config.toml
experts_per_token = 2
balance_bias = true
tie_embeddings = true
grad_clip = 0.5
Below are experts of layer 10 (counted from 0) of a mixture-of-experts language model. Rows are named router (the router's row for the expert), gate (a neuron's input weights, with its number), up (a neuron's input weights, with its number) and show model dimensions 0-127. Each number is 128 + 24 x the weight over its row's rms, rounded and kept within 0 to 255. Numbers have three digits each.
After each expert's rows: a language model's description of what the expert responds to; "mostly gets" lists some tokens that are sent to it at least half of the time. This comes from a sample of Wikipedia text that the model never trained on.

# expert 16
router:134126128160091121141105081109149179132150188138130149156113103151148120164125106103126135096093087125097119110118162126126100128131068150140130134149158119130114181118109153094139122153105139123100105141136137127141127095148149172098103142140141124096187080123117122145147149135113124123119160106152042152080132142154136124142082157095134125132158136153138145113145128107108157096118
gate0:114139074169085171121115105143144168122170139140123085102151093094143159127174174087084166113150146101083099084086128175134103120125131119099104139140124095139104128161128101141124132199102128127132094157105140135149121182127147131109149157121130118121115146122127159165148122129142147114111145171160114158141170130099160104113114097153149157102148134155113135102146129131117120134160
up0:146141069174123131142126131151132158116140155130142096134114121134146154134179155049089161126151139133104084115102125131161121138131158149076127089104144140116105122128106121176112134171109137116137084138109151166143117133120127171105142119122120081103115137114140135158112130097179161134130123153145118113126142123095135141109118110157151148116123125141147115128134117153125117141192
What it handles: Bare spaces, opening parentheses and quotation marks before years or quoted titles, as in tables and genealogies, such as (1867.
mostly gets: " \"", " (", "(", " $", " '", " ["

# expert 4
router:158167135168136114144145133136127107158114187146140146113109110152133139143117089112132128123111087129118107098160187124117099122126098162127148131180137093109141123156094144091132126144104151072103092151126146131134137102121046149141103159155167141101139108136125134166199154150153115126134164129148113134124128110156134169138114130127162137138133121152149130157149156122133162094138
gate0:098171132141112107161134073126153094120139166118144146129129102093108065145130109101143136142120126096163128151115134160093112150091123144157145106149142153114157116171136148106117145088105146091133113105139128082077157103101093104133132097178123121113140145092136178138131094132169110137164177107126108115117099137158115144108128145124143140154136102130118112156149144123131131051138
up0:138078167120130163112134187145117113144091108132112116115114118174118163159094156161119109157138122151111113113143148123165124113148111106106109133113115113170126160145134110151123070146172109149130162140120116172195139129143142093132109133086136087150143103159113068140154157145099160150123087147126130144156135147141164112149126133158097140106117118127123109123105116143120152187133
What it handles: Articles, demonstratives and ordinals opening a noun phrase, such as the, a, this, second, final, often before season or album.
mostly gets: " this", " second", " third", " This", " each", " next"

# expert 28
router:153113140141098119193108088159136154146149188155131115138114123179142165123084142143142162105099119108106097133155145138082118149120095165133125120156141084147143171130129167138125112159088151087098128117119132142144109095135091128135121122110149145115163123152086126140180148138102138109140130114151123142125177114172116140126158135062125134142188109162123129142136150136113151101108
gate0:157095178126125112109129129148131093124129133119116157117121126132123119111162131155101144122141154116123188121114141136109142102163116149141109080098092138138118147147153132111121093157137109137144115136107123141097116125134150101157135121114084115149118130133126131130095126174109149132105167120121110148161181115167148146092122063160139128093118147123113119110112172123165150134166
up0:122172107138162127154144109099095101133101108112090116121134141111118118106105087105140139095090108130132138117134115120151138090134133104123153171063152143103161106135134133116141132102132143127164145132149104096149188153147133153104116092133136131139114137144193128119137126134145162082116102142092137160128118137107143121118121142160143133092060111116127123141139135105105111093138
What it handles: Prepositions, especially in, of, on, during, after, often opening a clause before a date, such as in July 1953.
mostly gets: " In", "In", " on", " during", " in", " until"

# expert 30
router:112154117152139124131119111136129156119174171168151129121094131147155148149110080132133134100094096114104143088127133122124096121121031141159121134170140106127140119134121126111154163147117155069098077143113147121141133115114105160111132141140144140110122088138141123166182130124127101085151138128142153145129130109138155118185106140110127150174147107141116155164159150131137146082082
gate0:125132127139133136141109096143153083100137129137108177148157142123128136161123077160137094127148153127148154082156126139123118159083131140117114102117206115148121097119169115112165121143178112117140121130119155143106118104119128126116154112141121128095147122110108144165178134137161145120104124170174130180107089138162135131090123163162110089124085096126136146153140125128096111111121
up0:146127171145114152108127121112121129197117082103106087146112104129119110099140105122128113139139168150152127130133115122166076074158198123131157126097069129108143124137084164129128129100130160101121112138076130137164133144112126106142096121135130138158184180148101138104098150143124102122136154113110140120125134113121092116162106126158140147073138157125107133109099127120159102157154
What it handles: Articles, possessives, and determiners starting noun phrases after prepositions, such as the, their, its, this, various.
mostly gets: " his", " various", " its", " political", " their", " cultural"

# expert 10
router:155116129148147112163140116143132150134105108143126100134092118136133129144122075134134128079095117081081126132145142136132094132145130161141168152133162143119158122166094182127169127143105110098107105122146150157129161104128077131150127146141152124107210081120127121131135134113126122121118144135114093158090144099139132152145140166097148150125152104135134122154142153126094174107100
gate0:166195135137125122150125112142136109118161092144148115148099078112174121102145147151113107088113074091145172128124128146092152131136176146100137154112154140136133121119130165147130136151118097067102116135143123142142159152126136130151174164136134099110181109133137109120093095138076127118134148094113128137123121135135060095123150122113133085143156100101154138168147125157115143134112
up0:091109107111120127127169097101156139127126152117131169175156116101093127123120135105118142127154131152136085095131150123179131171138118171130137115162155102140106137140119043094145085132125130173118100129132136073166082125186157093126133116126146130098118114129081158162202129119138109116135124143096151109131135127122157126105119166140124115128105161164105159131100124140139146113140
What it handles: First words of multiword proper names, titles and teams, often colors or adjectives, such as Golden State, Super Sonics, High, Black.
mostly gets: " High", " Super", " Blue", " Grand", " Red", " World"

# expert 2
router:102179122153139129162136129140115124104135154183144143140122115163167124175110132130149123113129127113098122125145139171116090139124087152127145121133164116135147155164060170120175144134111120035104116138141143116158157126124120132103152142136153162118149100108117148154178143139140106081151132116155106105125142126170133128124113162129153122150163080157144121144145146120092141127072
gate3:118166091101111137157145160110152076108132130117116116140159126113117145168135119105104150106110139115112095122115103108087108138162128143138140141144147157127126171100099113105121127104095127118109158163087169147155157150132147139139106151112101166119135120120116148159115130108144120085135131129153172086121148176149132152119125137099167094161138095148178093122124087161118125136147
up3:120160139103115106095138133127103154157144108134128147140134121133099140159100134118143153089171095143136142174176142184160126188098135119131088114151142149085123111114107082092123112143116115161101145104121135121178122079134130113133137089104136124105151129108090105116137143143128161139128152151103094155131153127117121136107143132127145144056143092116131112103130111156148101109118
What it handles: Digits, thousands pieces and totals in sales figures, election and sports tables, e.g. 8,563 copies, 600,000, Total, %, million.
mostly gets: " Votes", "%", "000", " %", " ±%", " Total"

# expert 26
router:133154101155137102179130100156128137145167196133125141112109142175144119132102119149182126076099099106090104121144146123086096140162073150111119150134131132117150177158136156116163161134099138103093129153133125112144166111115114133118102150154196130136200103145134128163124145134146140108129140107154104144103114103161138116146115116090140146167134122168142125149156159135120161106106
gate0:113160139140107145101135137113129121164150166089159138129110142153073144110125143139118139124154146110135101155120138107145104142129065179114121152098153098130148164120155109101166127126088091143140106136113148131137130115170112142107106111139133112142145157158147096176145125117115122137189181150160092147119123146145096133117115165141102183185135132175166104117131132153145104117135
up0:119149130147109139085137137129128121157142170082141116126107140170068135139134130140124107129131106153136075158139141114158115166139128156113112134087124088124112174119135108107167131106082110145123104122129132125144139114150123146117092117159143111127146178147160130156116095106118137139184160132157142142086120145147091114105107178127128167184141132166161109113149154132163119136139
What it handles: Short opening pieces of split words and names, e.g. Mc, Del(iveries), al(erted), re, Dr, St, sq, Col.
mostly gets: " Mc", " re", " Tr", "-d", " Br", " Dr"

# expert 23
router:111118122159139118146141130171146136123153135142120136142108139143144142127109124124148149121098116095131118106138165121114128151147087150174147138163122125140197153150131149122162138146075139047121073165143111122109134137126093155162121151119133113144152095125156119131176117147155136109124121120133061132137143108157147134153130171109149148163170123141132117150115112111095131097098
gate3:120089105147095120103134133125138140060132118140117135171111173110150123153140120160116210126176113123136131103166165078148101143146123095126121139115141134103111119129142172158136115079089139118135128121128176071129107109124135106147109143133150113151143126091154158113100141182108095124131112122093107132166147123159069151117097115121105154114097167171119105110093154137124152124145
up3:114126123107108152095122132114134133116133116114071095114126134105143146118127157120144159066127130123145134112120138121150131135146114121144158138143179158134132140106123180103120140155091159131199108143106174135093080090131119142134151158152121079123128142151144154136148124172127154119108134133074086117077139098172110147079155156102111138112120115101102102123135146150128136121143
What it handles: Field names opening infobox lines or headings, e.g. Preceded by, Succeeded by, Born, Location, Founder, Running time, Unit.
mostly gets: " Preceded", " Succeeded", " MPC", "See", "Personal", " Location"

# expert 14
router:142161121129141121157126099096166192135136139139133106113086120159117115155112120169121132113106116097082136112152138169070065103135101121156120105145147101115124169155137124131159115136127128101119129127150147154129143096155106153133131167133146155114207111163134158153106188136142115123123147106130134113115121119131124130127110164095158164157157107148110126180143156141120162109113
gate0:127111080118145121119112154141155171137120097113117109098092124136130135155117134118128113113164149090156119087120114136115152098174096150124077118141129140134104170133111201137141102077110107149155171129128152140121139119152111078116155146114093121106162085126124148160158186130121104097147118141154171145138116136094100144122135164106105146084126091156115095114137126087159165123105
up0:145135108095119141122119108139140122148152137155131149102155136159116147145129097138162065175149093122129163077100176132099091101122143158124096132120122177127104115132122114146162103115122146151168116113142144114158124122196139140120161105136133118093155124100137141116184101111118104147118113158085114103163111127135116073186135128136162089124154092140131118090133151109128131143119
What it handles: Periods ending sentences, decimal points inside numbers (374.5, 107.9), and colons, dashes and table bars in data rows.
mostly gets: "\".", ").", ".\"", ".", ":", " Elevation"

# expert 22
router:109124152144135137112116114152151130144171178126129122117098108141122128125147095124130141102119071083116127146175146136095123104132039136179141148128129099150155139140142153130140142162134159090100100162151115131125168095123058157139138167132133134143136087141124119166155120157136119084136146140152073122097170111170157141179130145117175147119132119156140139143116167106124140099127
gate0:120090138161165148127100099122150131138130163165141146122120145119131132143139133105112157112148132151087138137140098132134134149168091105088131122144126160100109135164168135139166133123134125114119128150138107128161136124140132149131133126157105081144109092143104113160106178119113144114117122088102109169141162115155131112119101178118069168091166103162148131136097165128132168119145
up0:133106151162162146092086125109112123131143192141155136128129131116110128139145150109108149127171106146095166127159104144148122165159087124104115150182133171096121117152163147146120137148146120122142099138143105114149135139136097128137130136140114088125088107151111099137084154121140154113098132120100123190135143123190109142157136144136073146105180125151142118153132134107146159120129
What it handles: Common nouns after an article, often sentence subjects before of or in, such as land, roads, effort, information.
mostly gets: " land", " power", " buildings", " Siege", " story", " ship"

# expert 0
router:127109151137141110135111117144129162149184136151132134120114107172173140135096076146137103123098097072123115118141151140132076112142093137134126184169173110140181161129120150094148139154127124119121104159153133107131162128140106141122127133095151151160185087120135117155170145159139108117098179110120089107142139119169131145136143140078156118144150071126126136192115149136140155104106
gate0:118145135080088096073120117142104147110140113127160108115152185169134110181149130170175110155132115159147144122125108104108089135131131096154148095123176112135142178120139117117123140128135179117113150107115163128187154167110128081110158121154119120107123074122161109128140168122129116109106123070099125106156132146162137102128170114089146142139100153154106095153151144159108144158126
up0:134102158137132102108130100115102153137158117140115114113131115135105164140122100112139132133170138151182126148109137129108107171119131101112108119149173116145170136130160093125147138179163151135178114148153153105082140144105124147139158108120119156114125101153120105123197153139140139143131153163090116094091113070143120118131132119155117146088123135113114117167106117070148150117124
What it handles: Opening pieces of split words, often Romance or Latin roots, such as Lov in Loves, cont in contempt, comp, att.
mostly gets: " Cor", " imp", " comp", "qu", " Cont", " App"

# expert 12
router:138164148137122142143139112143107128150152175187161133161076093129122147155114127161111135113087118109128119130131158131102095134130060142132145126163159119110135156158102152120174128172103130130129113164116160116155150129141109156146120145124135132148218099128149135137111135131122108125113135123131063159108128102121132150190132146102154147126148128123140127120170150110148104103117
gate0:104140164149119164113116182142103109179166139132125135151113187103151108144118097092087121175113102110104161110128147110112164155126103148186121136150132169143130137117144121130132174119151103142153103162128189151106130140105129154098083133112146104123181132085156127120105121124154070117127110112063170120104161151066137130150129126147185130125091127113144131098125162116128166127098
up0:155095133122126120149101054131139109090105139110127086114131157138131153086129146140139130120133153117161126108138095110141090090148120137119140137120133101096111103139156130121151125101133146082118143124122070102123118143170109135145151108126086146134111091135152143178139138123123164140125151139176096124120107143126144126076102116129059123099160132134131116153117134147097079127139
What it handles: A lone capital letter starting a proper name or acronym, split off after a space, quote, or parenthesis, such as F in Fotogramas, J, WT.
mostly gets: " T", " M", " F", " G", " P", " K"

# expert 24
router:140152141137124150141135109125136124135165143145117158134100105146142147147123130123151157103120102126106132117135149144116092115150119126128157119126133073162142164133091155109169133150105166085085118152136130120142187092170083140116127155128142145126193109162153093140166149144144130098125138122137097112135196121142111148142112151116139129132161105126137158142130181090101129115128
gate3:117095110091139105066100071120134150136127152136111126180179145100132138136123147140122105128093132121114145108101122138129121136137094127147159143078148098157133151111159091128127143119084145111141188090165130129150103091135148144127113169099127102148106188111108142171132180148142146172084118136141120160145157132133113124177117123114153144122114100117102135134125166132121129112101
up3:130105103130140143103129105117148126109089130118127129174134115138160172147196117154153114109100122136101189162095146130131117113135127087074161133112149110124127134136141149168165174115087128152086143122149127124155146127136145097104100099075148138138131151117084157185113110109125122142128083105141147117121113104125184154134120163132120127124122120085127137129142162146154170104170
What it handles: The last word or number in a table cell before the next pipe, often surnames or party names, as in Jones, Galvin, Field.
mostly gets: " LINEAR", " Socorro", "ić", " Jones", " Motorsports", "°W"

# expert 8
router:112170139184162160163122123152111183140203140129121138159102136150119131164104112128140090096113095145093122104157174153098087101153064137124145125138156117162127151173107162127142145140124117082101141159122165131118134091110073149132099150127146155138136119131106145156181110136121125160128107140124127131104165108135159140164139169100145173121141120141145145143142126094108166102083
gate0:135151151177146152129100153219126129138070099126128172154142135155111118171152098152112087086113120094118141102139130096101122117166088090135123144125127131151101111144140154169131125101145115108162084124076158115124173174128128166170111131132130137146147097130105102140116088121129133166098133108077140088106111154122146152127145141130122122137187106167121141109136121098156158133112
up0:138141143146100115081154164137080138126095095125135110117117124113109134119155085141129124102134077143109097122150144133089130126138109132097102119143134124141131117129115144186118132142128119110138118118116135169103196100100132087155123136124090139130137116142102126143189089103131165167126146124103130115144126136164126143117169100138124158153153107127158108099097126087141116129132
What it handles: Commas, auxiliaries and connectives in running prose (was, would, could, to, and), plus the == opening section headings like Charts, See also.
mostly gets: " would", " could", " can", "==", " may", " if"

# expert 25
router:124147148156143146137123144136164174113150195169123133160100128141122140136118090078116149112088125105104124122155175134072114116133133162139147134137169124131146142140131132108159125185106149089099103153121154134129135093130084138121120180121140127108187076120121109138197106157121107106158117127171131120082169105156146142141148155096125149166132093133114146136164133108133148103132
gate0:095132167129120189154158166162142127128173142135117130137148114114123154150135126116114080142042125094108146105139146141124130128141147088131105091116129163145114129121125107131155116155129180128132100154130138155133148092119111097100099151110105111111153067095122135098115078122116102132101103176140114078074122122111157149120114123131147097162169131105101128172142087127157146086138
up0:139130131115145106136150129077091122087156100110142150169138101122154133189157132114124139111148183108103089121120152119135159109099118112116150114142103114129137141141112093114132133125170142074137142157120116152128104106135166086139119189124111153146126132157109129116099116118121172117103104153166072133139105159116120144111116119117163185106158153133088131111129123107134156151165
What it handles: Commas, prepositions and compass words in place names and locations, such as McAlester, Oklahoma; New South Wales; North Carolina.
mostly gets: " South", " North", " West", " Northern", " Western", " western"

# expert 31
router:128149158152149126127125117130157169175143167178137127106119100138138136144126107143145118091112118130134121148144136166104114076123092133122147166110136125173161120122089137112172163164105149092125110164125155138155140144155053143142094185151153149109137110159126096140199144146171107112116149104120111160094168145161116135184160134090146127120172121143132136135143160124137140119078
gate0:139126114145148137123168151149118139123131143166152121118125118101137139119129125096133113125115116124111130158126138131140110108152114111096160135102140115123099100124091085171129127111113130149116139160088107135111141122140126094091114103132119132150118154128067152117151125096119139113119140105119088139163167117149137122163129164124135104096164111128157122164118105131140149109149
up0:110119143083121129168145131122133080124105104135115157169120092127133085147130192136163131119120142095095106179131082120125104088130150087126115123137134105099127143104198092143110111144077084141155166140116140085137116111157154111151159148138134115132162143094100115104098088128118170191136116134097161161129120116162147140124118139122097137125150137127154062133138162143138151105119
What it handles: Main verbs right after a subject in biographical prose, such as served, worked, became, took, received.
mostly gets: " became", " took", " served", " received", " worked", " went"

# expert 29
router:124160146158127116157123100158160137130143146133116119122075124146132147141117128111117138128088115116120106119180140160112119121146035118117128171163137111161136194141112169113139121163108110111109145162131134155138184116148111130108150171110132144174127093113141124138148157133123120106144159138166098130081145114147145151142144148096122141134172135152126077144151159130104164090067
gate0:139102126109097150118107105147120107065139128112154132132139139099121136152119136151104099079092091135138092106140096126108129094137067081143109155143164112129092131180105160119160125119138130116147159160099081151165170076142125106116149131139136131147115112132095101131101132166176120133139169146135142156074144154107093128141128148132157143159183134182101108177130120113097160148124
up0:134135132130123132117082137165153095058156131113132123170128125090127150128120143150123102089112109105114105124130086161111150114134083109141078147132126101138098120175103142102185146088153133100166162156122069108136152075154116146122166113154113111164126119122106118137081134190136125135139129133125116161100168141119120094129150118134152122146177106143101105146119122108104162129103
What it handles: Inner word pieces of chemical, biological and technical terms, e.g. gal-act-ose, is-op-ropoxide, t-ant-alum, pet-io-le, protein, cell.
mostly gets: "oph", " ant", " cell", "ph", " alcohol", " Pseud"

# expert 19
router:114144149133150138163119134118155128123150106142125120117114092138130108130115132133174114103096117112106148094135148158120079118163087128152147140125142111129168144151110139105158174139092154118107124131125160138133153105139072138132150166170172170157179145136152142172161129127113129116117137122160091145117204102176130144114108111092144132134129138180142146167193131121135130077107
gate0:111137143092114152135122156119112145094100106141086158140135122163113123109133123136084129138126131130129189105117138113119121106133106120179166135137146083119091119141160142094141101139136113102159114119165129129101132097102136108091178192171152161125132121139147143101135129117111162091141121137152108137140145136136099110139145107164109104158135117122138127091138086122126083081087
up0:143144108153118128100144117137129092120103103092132131142098145113099141125125093124164152136087097093084103136144136131132127103134114128135116135141162110129137155126128118128104130129113148158160123089146121127131130133139146120167118059114075089138104101139138097139082145130098096127082101127101168118141116092143127104132114141137174118159136088116132122105104167149162151110108
What it handles: Word pieces inside non-English names of people, places and clubs, especially accented letters, such as Zrinjski, Velenje, Rosenborg, insinööri.
mostly gets: "ă", "ø", "ä", "š", "ș", "ö"

# expert 13
router:135179139120108117187094079141126136130154148137154137127081095153140133166133118128145167122115138123087136122137183167109064104141093146119102141146179115159147144139118142122152131190088122080132107152118124121139187109134076160140128139104163101115143103120104122135160149131146121100124119144147106135121199117156119126130108118102154135134138129153139150136134144110093128107108
gate0:097148139132116090187077141110135114118143153109095151116106132148168129148125160134131163113109137121098078130081127141134144144119152174154144151140122161137136144162133117133137116147111149117158115150056149123129136121106118149117139112128126116109144138142113165114119110128134147102158137154167159089142095151101133126107102129125154131167153158168108084142139128120125117081124
up0:115105166112124105076147100202120134130142146126074099133140144149135147151109127120099110120162126175136110153138124124107164180151081119173083152159113148105111150105097142105112145129142121154109140138162147116145099093112119136114119137148144116138101094146147153118117151128129115121102132151079131152131086096112125105141134153108130136132101134122113124079139115132149141147121
What it handles: Final pieces before a closing parenthesis or comma, often year digits, coordinates and qualifiers, such as Version), repealed), Press,.
mostly gets: "°N", "(s", "SI", "disambiguation", "DST", "Gls"

# expert 15
router:122153120156115125169147142116174162108166136199145119155093105152164133156117122095126153106116107104132103151137143149112088145153145155150144113150141114122150143173127131113129152133122125087080100165147154140173112104138077139119094148116145134128204129096094097171137143177114127105154120130166124137118145111161164144142083122107136139137141113166134104159155133127133146106092
gate0:116121138150140122162098115136168145147117106130111171133085137150115100143141118100100121160159093137126121163129118153158127098148146151113122140114133156141162110153147078198141103152124130069129142148110090165118133073146127128115085135144142155142154129122122121114098132140116135096135138134116158096119127116113094116164068112138159170128162100136129094122157155168106122125129
up0:132122131115146121155101116132177135117135133166115161122079150161108100136118143124101132163159054121105137176127087141180147117118139158109100136079102152172152128139159061143124099144145126102134156154128118156123134070151123118092074109127139137101155139106121148121113130138129081148174092135132164099131182124108100130169077137154148150119161127151133124148143134157111151137147
What it handles: Pipe characters and separator rows in wiki tables, especially within header rows like Result | W–L | Date or No. | Title.
mostly gets: "|---|---|---|---|---|\n", "|---|---|---|---|---|---|\n", "|---|---|---|\n", "|---|---|---|---|\n", "|---|---|\n", "|"

# expert 27
router:123136148119150105169131122152123148140139177185152140142081111164140133178089142104134129084126104077093118146150142157109112130154111144110137129166150071135130169118132141114134153139120152096111108162147142126131190088106081154103146128102139151137175118144124141125180144117128127115138172110160097182110134129148128120142126139116139116144161128183161138128139123124109140103104
gate3:091141135150109137176133133119114130128111128154131110125115120162153089138110116144120178135170135145127189130101158100100133095140113086097166126148147112150117115128124120144116134133147115079111080095145142084103119133097116133117119101107143139140138162099166129158170152115143102158143096090114115167148138123137161152142142098160087118111136165107128117149138153125146096108156
up3:148122117108150151070130113135130129111144114115127133125161129078095185094118138130150117112066123137108099108153133132131121147136137170167116117123109107114148139117158134114142103146123141157138130175105119165150109147160112098166122162140128086119081113185120126110121119145079137105109162141114134084106110105135102122138129130105125161150131112142093145107114097132135138135110
What it handles: Digits and small numbers in dates, measurements, ages, and scores, such as 17 April, 8 m, aged 24, 1–0.
mostly gets: "192", "12", "15", "13", "20", "22"

# expert 21
router:159150137164111128148114076136139119169124149178119141139094140141141136135111102136143167104120113119107135119148140149120121088159101143125136108136150083136138162156121160141161108163092138115112116131126128118153184102151059142133116148128133145143140084148105123155177154177116124102108140100137079166136192100141163137157139178120143146121146119148112142154144163141116152104121
gate3:164088139140146124150087104122128078142137159148135138144112168131133139131106102152095146100134149164142146085131092109167144080177125155132117128120138152157131153123091150120135134168102129102178159124110126145135108128122107144103087145122127140125133136131150128114102160128114128100117153175124125100145213109101170132149080107136139092154120141143099118138105118136141092100152
up3:128130158130122139131085076114141033147117180107158156149098125159152123140118145179144160104157132155133132118148159111195148092174129140111107089107156126147127110135101121148146094176104131128176146135149130104143119119127107135137082156152155126067127144106128111144128157134152113094112124132125174143164175151102175130137115121119114121096098149146121135098134125150138159103128
What it handles: Nouns or year digits that close a phrase before punctuation, such as Norway, area, squad, the last digit of 2014.
mostly gets: " countries", " children", " Olympics", " died", " Europe", " region"

# expert 20
router:112137134138143105148115105153128124136154200144120118143096134170119128165126111114140130084103113102101113126120152154127060117123142122115119158136151118116154176124124178114163131144122136073100144148130146106121113100115096177134118143144154165166164127124172121161166115118143121102131131122155144112108177125143135141153109149094154119156153128149149141119152136134114131096114
gate0:092156105144120105114148126128122157111145084115140118132070136123144140139186108114171083122093086089175122174117080098132119151157129119107162123103172134165128135152104144125115104111176130134142106111119132150105136091134113135100138120120126153074144151125100124147112100136163108116162117149160103125139134129087137126125114142157153128138151124130166101128144144147153090147092
up0:106107118153094143062175123139140162132150136101119144128073147092119129131161117087167109134091100088152132119120136139130115098137135134105088132137189128159129125111091123135132140118129104152125119128120096109128174141130158138155112142121165192118129159105103143122140132147148105103147082130128121137137147118099123102078088126131091101102139142141137144113107151128134096109089
What it handles: Pipe separators between numeric cells in sports and results tables, and month names in dates, e.g. September 3, October.
mostly gets: "°N", "″N", " January", " October", " December", " November"

# expert 9
router:158126189145129134135113126139126140158148137171136164150121144130135154139120121133149128118124110114130116127129141158113066109120089135119142130166150132128138190143097140109134147159085162109105126139138154154104139088123140118163122167128144136135177115113154105152143109136137116126153150142153099128104132114162145140134124121103177153147132104151105109152154166116129145098088
gate0:116175179162095124081113126140142118099105142153155148149132136132136120174148133104136131151128100099115111112115120159114051145086093126180114126125171139105137115132137130108121122142146132129154146168101101158130129120139086147130122115127149138105136106139123112116116106125150152140159157129166139086131103142165140066108141111139153169143145138134122109174121137127085167194118
up0:130128125142118133075112115151181097078118102170114114140096110103117105160150158143112145129124153154178155159133135156104131170148143153169108136148134106103136118097131130144131124142105152144156088132122100126142157123149120142154121126177135108129133147093108119123105145153137164144154125139145082094156130098148126105118093101163075102164129119128157157153169135149086130143104
What it handles: Leading year pieces like 201, 199, 202, the en dash inside scores such as 0–1, and spaces before numbers in table cells.
mostly gets: "′", "202", "201", "194", "199", "196"

# expert 1
router:163152127173115164159101095148120128150138153135143127111117147165143126152147108121133127103100128118134134112126145168103101092104116149117146148143146109170151169133090170137173139178130151080106093148123146113162138108122070133113161156146134139157155119149124117172151165151157123110113106139149075143123156115130146117173112149136151140120169107140117157145111181115122122090128
gate3:147149087097131140173137125097104114145131138131132123111108149143145113114074147172097138082143094099131100130113121105164112123160117125086127094072108155143151138122102126113106115159122142145156118116153165147144101105145147090159166121118124111122121108145133130098146131140164147120180117164149133148137122104122098171179083128130150146133139133154135149139093175149144118144178
up3:130146118097120140153113098092118164119150103123124122108119122118140120106114128140129105096093126087158114128117147151166140153125122106143109101111124151137109144115121102068131132189146142166194142098138180111157112102138119153135163119148118147105158110149112122087129146142166142116152112151108128138168127132109110167224144143137185101133161135134114140123073139140140139123104
What it handles: Labels and nouns in infobox or stats fields, often before a colon or line break, such as statistics, Length, Born, Award.
mostly gets: " MPC", " JPL", " Award", " Genus", " Released", " Coordinates"

# expert 5
router:127137123152158138157145131142126126121144119171136142140077115179125149131132113113147160074111107111111145128137157135106084139132099148128161136135140112147140158154114141111154123136090151057108110143127138104146137087138085152109118165122163162112180065133131105153143123106129124121129135096141096131162140106154128132149161130125119173132159082143129149141146133141105155107124
gate0:121123164156123114112145138141068098110163083150134119111166121114157109141138108088140117107106121099148185139123176112145115125116120116182145128142125113154094159150125137105120102134132130115119138157133142091160101125134135150137138133165117124104148121120144134135151107088138107107183166127108153112166114091120146072161167100126143157120115130122140166156135062136144133104104
up0:108093167150141140144145140092096111081115061152132125106120115104097118170131100090095150132121108107160152134093166148159095162117124102163150128110127141154106146127091143134143131149133129121122142171078130104112131107146130110125129126132144141092164110142130146155101104128123106130113122149104138099163175096136119115109155151135130167109151150137139170138134122094116102102134
What it handles: Capitalized words inside proper names of institutions, places and titles, e.g. National Art Museum, University, Institute, New York City.
mostly gets: " International", " Museum", " University", " Institute", " Society", " Social"

# expert 3
router:145141132140151132168104136143167158147130143179151127176069121144128118177094091131130141109119109124119111141177173134123106124126090165154150146120156106107163170137088122145142112153143153129071125120145145139134162100107067144137146126132161129132158096168134085168129118111149106145130149109129087119107164154158121157140132177121121134139126103174155131144138151131088127105126
gate0:147140122123139146134132140097167121168136105173157135164133109095117118140090116149140109130146093133117127132137131144142152127157112100138114118157114166101163156154125112152147131122142102127151121129157171145117131131103094125138155096106138118114116094141181115154121085107110144101139123094139117139145183168112121137128166159152102178155129128153134137095109115107112103061107
up0:138137152083150115164174122124139115110142123087111079119067137155145148159146125098161149152113126134128048104129065145106121113146174123133085100125097149147135130135142147149112152111134140113113126128130123124141111102143170132138169117166104152110143094137121104039106104142109137121083149101099145121142136127155169137110142126145130129097132142117123156150124126169115169122159
What it handles: Pieces of non-English names, mostly Indian, Arabic, or Japanese, in cast and team lists, such as raj, uj, Hiroshi, Kh.
mostly gets: " Hong", " Kh", "ō", "ā", " Bh", " Khan"

# expert 11
router:104177144136147135150115114125138124138161154133138110134104118162137164176126104123128148085101119125112118118176151150080115096160090119132143146157133125162155153122111129124146137148109134100100129141116155163156161114114118134113141157143145122101126120165140145139145135116134117117148149115125100162081155128125163136126120135109133119137150136128117152155161164150116161100085
gate0:083161096133122155158146142161121083081157106129128092116120137147162165091122120123102132163119110151110117106126132145135120101156133150126126183152158175091153065130139139138129149084104148120146131123131105127092143156098121126073128119174120137119140106172131141094123103087164140147154129081149103170124082160134138123127142106144115088122138102137199124111139135155097157095116
up0:129124102119116202085152144110127124113145146160138120155075098152140184133124144153159123138138102163142099113166101102121162167114146106105135133140151089114111120149146097109120141114089147086152151123090123127120117156120099122087152141124104168133147180133093151138131092168098126132119175137145164116094145132135150149117117169143155130173128169109130133086160141129134147181130
What it handles: Word-piece endings of Latin genus and species names and taxon words in biology articles, e.g. -idae, -ensis, -ula, genus, Insecta.
mostly gets: "idae", " genus", "ensis", " Insecta", " †", "ella"

# expert 17
router:140158171148147120159154122141137158121185147155124157123104147172143150151100070130136137120112079106114136121141142147117099122142120140146128132145139124141140146142097151145151151168119173078112144168139170149139158102122064158111111169138139123112153060125152131119162122131097106110132165095102123131112169071133126133136093167091173140133126112146149158165148151121140186103102
gate3:177123124151117129125113143148131162147141145088152101131131181167113131115166132067083144099132142119114131172119097139113102130086168130148123111128112126172124156131105100132161106128103132096128119141134102121163097119120110155151139102149117118112152120101178127111134089150158143107152103114136090126121120116108140127139105133146108081113130150117132099135084153105122129120122
up3:140148128167128156140101104099133133150102138140156109150132143159151113126153112129156116123155099125155137094145121101156099141156123156110144119102117175110114097124160182145156144136115130169129156144148064128147141119192123148153169145105144127117116125109089159149090132132143137125160146067119162104104108116131158189101103141085127139161131102114134141125119128183118143135115
What it handles: Personal names and pronouns (he, she, who, John, Robert) in biographies and table cells listing people, plus "and" linking clauses.
mostly gets: " she", " he", " John", " who", " Robert", " He"